Below are experts of layer 4 (counted from 0) of a mixture-of-experts language model. Rows are named router (the router's row for the expert), gate (a neuron's input weights, with its number), up (a neuron's input weights, with its number), down (a neuron's output weights, with its number) and show model dimensions 200-239. Each number is 500 + 40 x the weight over its row's rms, rounded and kept within 0 to 999. Numbers have three digits each.
Before each expert's rows: a language model's description of what the expert responds to. This comes from a sample of Wikipedia text that the model never trained on.

# expert 0
What it handles: Prepositions after verbs
router:510489481505537506498494508477470475471502510568502446454492487533458544525472454497476440568440501491513450508515530484
gate0:527471468521445443484445499469465481454495539457520438457519471568513521491541524478527472505423469546457503477478527539
up0:495475500459438525475417469457465485560564552545455541455507394597550487531537512515515535504543554545440475497525523504
down0:518520464518502455476535467487544493493514497521543511500460417493566455568404458502517469544612504465530528555549501472
gate1:524577501508529564490531502525447519468542540559502515549504500494458511460493517517486461511480540449526452586477560531
up1:501451528547555541591498444534455512495540502507482554512511457488466482565502456467510509533479528530525513502460477537
down1:451513535505496527527567470568476481506419388488517564554549483516449573511516523488517489502534465523521520571526435429
gate2:555575487464554466428464558528540516459554457547516495466521490506469582450502554526474455447525487435454512513466492547
up2:467564476488580439482414475494459456500479442507539519483453505553521517501497580494491504439455494459461496481492451474
down2:587474552488476505527496467476486509501483502381493473588498460483510504531504509436472471526513566597472478527442493530
gate3:505579529532481507534471470471500568536546524538524544452461466537564509540392533453506568441505521533551555538544528535
up3:516465515490418511546568552571493546468508540541515469504523519558523437537554390517549489481519474497568473448495480491
down3:488541438510538476476536538580510545518521458477530528519510476516540586459520465521477501503550496473488481424487520489
gate4:485462448514476483499489519515476497493484433453521500544508543516578501516480514563567496505520478522492490462500452539
up4:549536467456574482509461492516619459511473462491449495463507466567522472468503552464487520490497501562478501542511536517
down4:584441436451498499439504467520535503451477464509488542518538510491488514486481546496503478492583513416544498498461509529

# expert 4
What it handles: Determiners and possessives
router:498584507531482425520555558497480504530430450505455505537494526423536566518528514441502492447537510493473494512530508483
gate0:549502596510488529480588497512493494521499507458513489481457487525556547485468474490530468457439461499528502531441449483
up0:500517495517572523517534542497443459491512575462468442513475507466442514454367472495456525463411493473489561563497528531
down0:493499441522449497492546505482460501603497511502527489492480556479524523532468471472527470454569554516497493538496402491
gate1:402547586506505530521475496488469574462492472530519549528472543500485519526506446459463500444575456574537515515509500521
up1:519479587468518555514550562512511532470505484568508493507494471516479461563470456566459535565476473512523515472513481494
down1:478419547400476431464514495467491515498519553454537535532503500499470540517486506518474564443453569487474509498502459500
gate2:537493512483536528501491465516518485453521478504496447489574447520418561516442522500534528515544548538507513502508417510
up2:493536421515435530498448504497476425461483499456518571511464506451541514441565555483491497552454434554484489493468460512
down2:475575443450588555499498553555494487501477560399596494467565442432507426507503498512426495485516470514460504492465532514
gate3:384481381513534481582501527452521449490503508536531475436543513533492432457555543501458559490523518518470566490526418486
up3:559509408519522489481503516529496520531464449481521461496499484490560489473481506581525574504503512562494528575463464489
down3:464470462504405488597494465471527489425489501532497479439489442503464479475514517518474469515521496521576503573575555532
gate4:519521520499508490579502415488435488516518517486530449548530520564442489439506527449521502469514532550526499509442464492
up4:486496573505519507483592462473563440489528587513476524552538466459512522535467467478512555507556480543515527414492504374
down4:529429509476571562514581417525515437475441466539478540529524457453552491424488524479502490557515447472534474466543524392

# expert 49
What it handles: Table header pipes
router:594536451530461474483475512435492542547506512525475490469587535500496537543525560467536534520441516477513527521610525473
gate0:495505505492505533478510513539547555444523533497454467493483512517489467551456537495561505483533495500443498515548520514
up0:470485471516471482484445444460430420559429525506507511383458445542529460544506482467489527454441540538522479519504492482
down0:488471538576560451549472480470551487501514502467490495453525480491473510494498462547553537491568549549479560487544474522
gate1:516434460487442504523519524473528457525454503520461409479514533511346475492499524521478492429496525507511492510495477473
up1:535449509468426512463516559480451494458405478506491433510481517496402473525537529493481447428509482481486508465488480459
down1:475605520479421515452525470530529520514511502459510521535564541427471522563559605463458496416487507436535500498477471439
gate2:480486528497499469531533482471472507583445506596420531476505520600524440564563473455492496526482454509473498513478564556
up2:432514554522550487566586507481514560493489570586447503562540512562482470590566505437526434523474423530453486479463411437
down2:514549416522478480502514508461443507517541504506447513481536546485463585496436471539462513467487539498501540507489495465
gate3:455516446443491473427531506493473514547517540517434462473473536558564515501483516481574527446564478453549550499518520542
up3:498526494497468482457488548538479529471502492471564508469516462509515600480494530559468450433473538551473474533504502475
down3:484459535537513472429502540484461599512529511381490491461513465435458550458496494537504505482465456507537426439482480551
gate4:493569467489521505528467456447567530521422453536480445555501502517483513488547505536457488507540507538559449514540525547
up4:497558481517468543504459491426554553469516403524493453568518514494520561482554540522532475505514539531500509463490508592
down4:485538472518498467510474463561513509559490462529566557432512581450442448497538507460485553501508481450472541432515469492

# expert 8
What it handles: Prepositions after verbs
router:495571504523572559539554509469430453520544544533509483486516460531461579532467509469458528561486480538506456516438532547
gate1:448478495454484462567477531455486534474528509471519477523536491489576520515496528523505506532535511531483515527485516496
up1:595475507507494492497541489460519454467523484488471465517456497510520518487507404480569502555457479526527564435487469451
down1:508489546489532500593492478506462417528527587509616540514495496486552427494468505518472526457549470532517431532502480500
gate2:436534497558461516467558470482491444436624511491539454610463511491545496492557491469524520448471511442412446511465472528
up2:552470563500495474516456554520464514505514477517474534480542509450559469435497495526506547463528458506517489455503501542
down2:506518507550450555542539482589546559464511582477470488507495426535547514535529510501469454489557498493445509562497536558
gate3:558540507442565512473487488484483512542497572488411496487504453577398514587513509473505445555455497499493485498550479558
up3:512500536453491511504499525415496487523471541438481570480476523494485469521540479482478516489444481500502470510430509542
down3:517433466528503472457448541447521599500483586531487484468535509523522405545460549476540505493495542504519474475480484472
gate4:484518486596491549479607511483418434495480434505501513523528485483560460490479542506476521422531493457443497487580497548
up4:514521505515483531539490515461503531559488509580533479456514494500463477475517406536480523492560508442532509606581507573
down4:437530553490500508534414467474469558485458533543499418527486513493537523484489536442523505526506420441465480557551510530
gate5:533495448474506461487477491477542498504426505443536527467516525515486468462541524495522613488545501530547596476500494448
up5:494448557517486464556548513457487467469491519573541485526490551558530452507494577491474421485469497492501462454492547508
down5:442433509557377516479519418580421525515528545470441463559531526432518507558519458461553547495493510489490458520514490506

# expert 39
What it handles: Predicate adjectives, determiners
router:467503497464456501599513553556539454560466511400537471476480509519564444526468438452488586493494531474458463505545474495
gate9:461565462441559487467471486498534452507505529531466476496430546405523481517550605522491512517511459538468494390514510506
up9:591556488558477468473469471482476482504479468471508438466514445519494532504485566506518551557491498523493498478472519520
down9:546502481517435500589449475543445567516503505476485552467506436529535472527479478546448529511471526545481482483537500540
gate10:474452484562496524480554435435491490508521525544552440463407454563552500410447480544450479497485548598522448497484467464
up10:427453667526528517509447502495549538513466497462551499528492466496454565474520467525516511477547465443488485528451488560
down10:461506441459492481501466516451528476509518518501458535515457482483441562441473444575446541499449461502416484563508440468
gate11:521538487484484512521478526443435538465526472514518566485472498449546452468532525541552425481644447541480582498492531572
up11:528502493557536522542529572520516504507503505455524538481454527537482454468510536511497543517570458558493526510464463505
down11:537503543423466491512467558481467483493502477509543484437528501546499477513537433506472540444480523510476613498516499504
gate12:482435490447493528489493522512568480539506448522512513467603503470568509444526477418619487426448505566484479523512514501
up12:527542552553546505496464489456465509474510527465509508443430462455470497519490492499515446572457507467564547504493486525
down12:518518463473471506488569501475540503533514437445573550474555447550493503527439453507524524495491530477520474510453481530
gate13:411446536471589467509449606492553497446531463506464541489501497472466553461539454507502512552468454451521558546575496497
up13:457484512559479625576497480482556509575579482574511484465465438521467485486505450459569495541546473539544543531477468492
down13:488425559538509492463520498509496499518547494541516452496493551565454514491563459515467547547470514499521423520473482475

# expert 55
What it handles: Election table pipes
router:540528487581485481443527532504451541536525503496439529510518529468501523491493553410507503503525503544519534568540491468
gate0:590514529551543564473449530632471517462492496498571499456471436508518545513479532583482566523475566497489441544492445430
up0:528502474544493444516439587509486527482498485462475481527507502565519494584492523477519559509483489429412540475533500475
down0:466475527495473523458482458562588458500553515437472518510444567533507439468520472533537614504493478467533506522438506490
gate1:508467506501508563426463524566405507583492467608489538488553480459454442493470522494493430477442449485427459499575408483
up1:487507606482486544519475491561508439499528496471504467516552501504491540527373512478456494498485454528493489500512453491
down1:499506482524554462541505430541465434508501506454509429517467484510528576580482491571460508484483502496481535497568445577
gate2:514487533495460513427504458540524484582522524561537537501525491606523505494417505494514445475510499456482540526454508555
up2:499445475507577504474522525493478468493515487472536408518537509521524492516469547481547559454553500565511527605495477489
down2:466472535523483492505540463536493482499515551563469487487453526568495510498495472494482485494510549452486469448461486452
gate3:512473514477487471570503563456491518490521432536540466473537555572579423567508534540490461462496522527453582494454504566
up3:499447504452443430460470500474475560558505590566540531502483409453495501498476470502488493498485418440549550496511496505
down3:535538439454543531478525443520460469490528486525443535513543473544499507513496409522524522475497502550557484534495572494
gate4:518578507447498460520498477516581511504501463449498523521476488472529506504487431497388526547493535463445433490540500489
up4:504467521497478484464514459506643526490552535493446536561458506498524494532479433532478459519526536432485519502486532483
down4:569488474496496404502470528456519633540460476417470537498462534477447499350498494486531542513538504586470508466436448589

# expert 37
What it handles: Sports results table pipes
router:530554501587487439479515483458508558437504466482482484535489502486476552511539576475560511520487481470501509490491545421
gate0:486487527517503501383482421444474531525480622507551493483620559500492538461519528491478503468510459521501587518496513475
up0:542556535478513425445504508498520495526452492471521521424523532442469439473432429514441395507486434487578523432495477413
down0:502517427534452450576534513476497527526457452480515526477511524497498491452505485429486469572545491516457452493568515496
gate1:456515489464531559509474512553496536480466505471472524542486494536499534551501531550485446551510528391438512501503585477
up1:532534578511514518497513453479502489556465499507535590520511552498552505453526449566520483502514511483517469459516496506
down1:522536538523450484586555556440509541544463486475499513567505510472492522425421512532456512513518490492536565509504487478
gate2:562516478485488467484554558499465469489482541488485441465546523487505493543478526497491535500532494509462505536476468467
up2:424522477406503484510413556516484466513534493558493560518511471421520513466529475498524453434429485500510444469534512498
down2:504460505490470435502477450495516518544476508434521428529507482458506449505534463532530495395423492512497547523513543493
gate3:539572546519514514479527425528538566534441429539537554556513479458552533429544471491449527501503481516514496540443490458
up3:538457535490503441550509501495558493411470476531549555490501580493478556475453504525466476430478524453499481554456552520
down3:531498494490480507474572437568486502566520435448507490449472480506573480530480480461519524466512493490492494608482430460
gate4:578491481481522504555527474510530544575500452515497500448428523528533465561444498443477546506503543517512412531462531481
up4:529550560513530534471502506591511550485499513539474515496466521481449524496501435524455561464448575480464432550509474450
down4:487484496481537452467420501484558546433535437505398493443475449461446470464578497514464536462511507510525450497576437499

# expert 44
What it handles: Determiners before nouns
router:556576496549470465572598481513428489535418523500482502555469524417570495488518479496481539469538574460472468531478507501
gate9:493586500509517566473455477502467482496597499504521525535509508501510499607517506481503564437535521479491473481507469458
up9:427563560533489555502475502546493475517564555500466494458520522538530520559548531504505528505447467499462466561439470486
down9:494530486483555489457550510498385532454452518540497526490481469557492479472567460467513542483454527563475557513506486519
gate10:540474538507465463566546553454491540444477445503541510512491506469468461480484438477515469482446493561501561542484584491
up10:479463468525533460513470521430477489521479524516518471459492525449457514470535522500470428472537506476489560549534469501
down10:530523419554552563527474462542481466451489510521437460524500454491481503433481534533511537494545426559503494524493511477
gate11:462503485552430526483442486499507479495462559543506454419455591493505519418454585484544498504498570500560473499497472502
up11:490457535532526551432510485544536495418533515430486536527562560472502530527479571483469522497532530451428519517506492512
down11:562475524471507576454487465466492473558498583414523482452462508535537563539494476496500498507501511463479505521522596493
gate12:522489514458576493531530464502481536524472537512433521470447517469533518527458469558474486520422559486509478492569442584
up12:554533516431550518470493482525475458530535480448539438483505528444493551524490483490486573529555521540531495607538396643
down12:508462516502476484462499524451436436515505533466527548545490518516384436553537546486602479480489546543489518481507533477
gate13:422475511446478415523540453539555493512526519479569528456465452461577512487512452541435516404522521457533429501495471484
up13:544493522523544583472478506561490469551496456465531450476407500530443519575448480516520496447551482491534454502539565551
down13:537516577463459481521566494511513512513501518547544524522513577477501538505534546527504475505454455460500467506470479513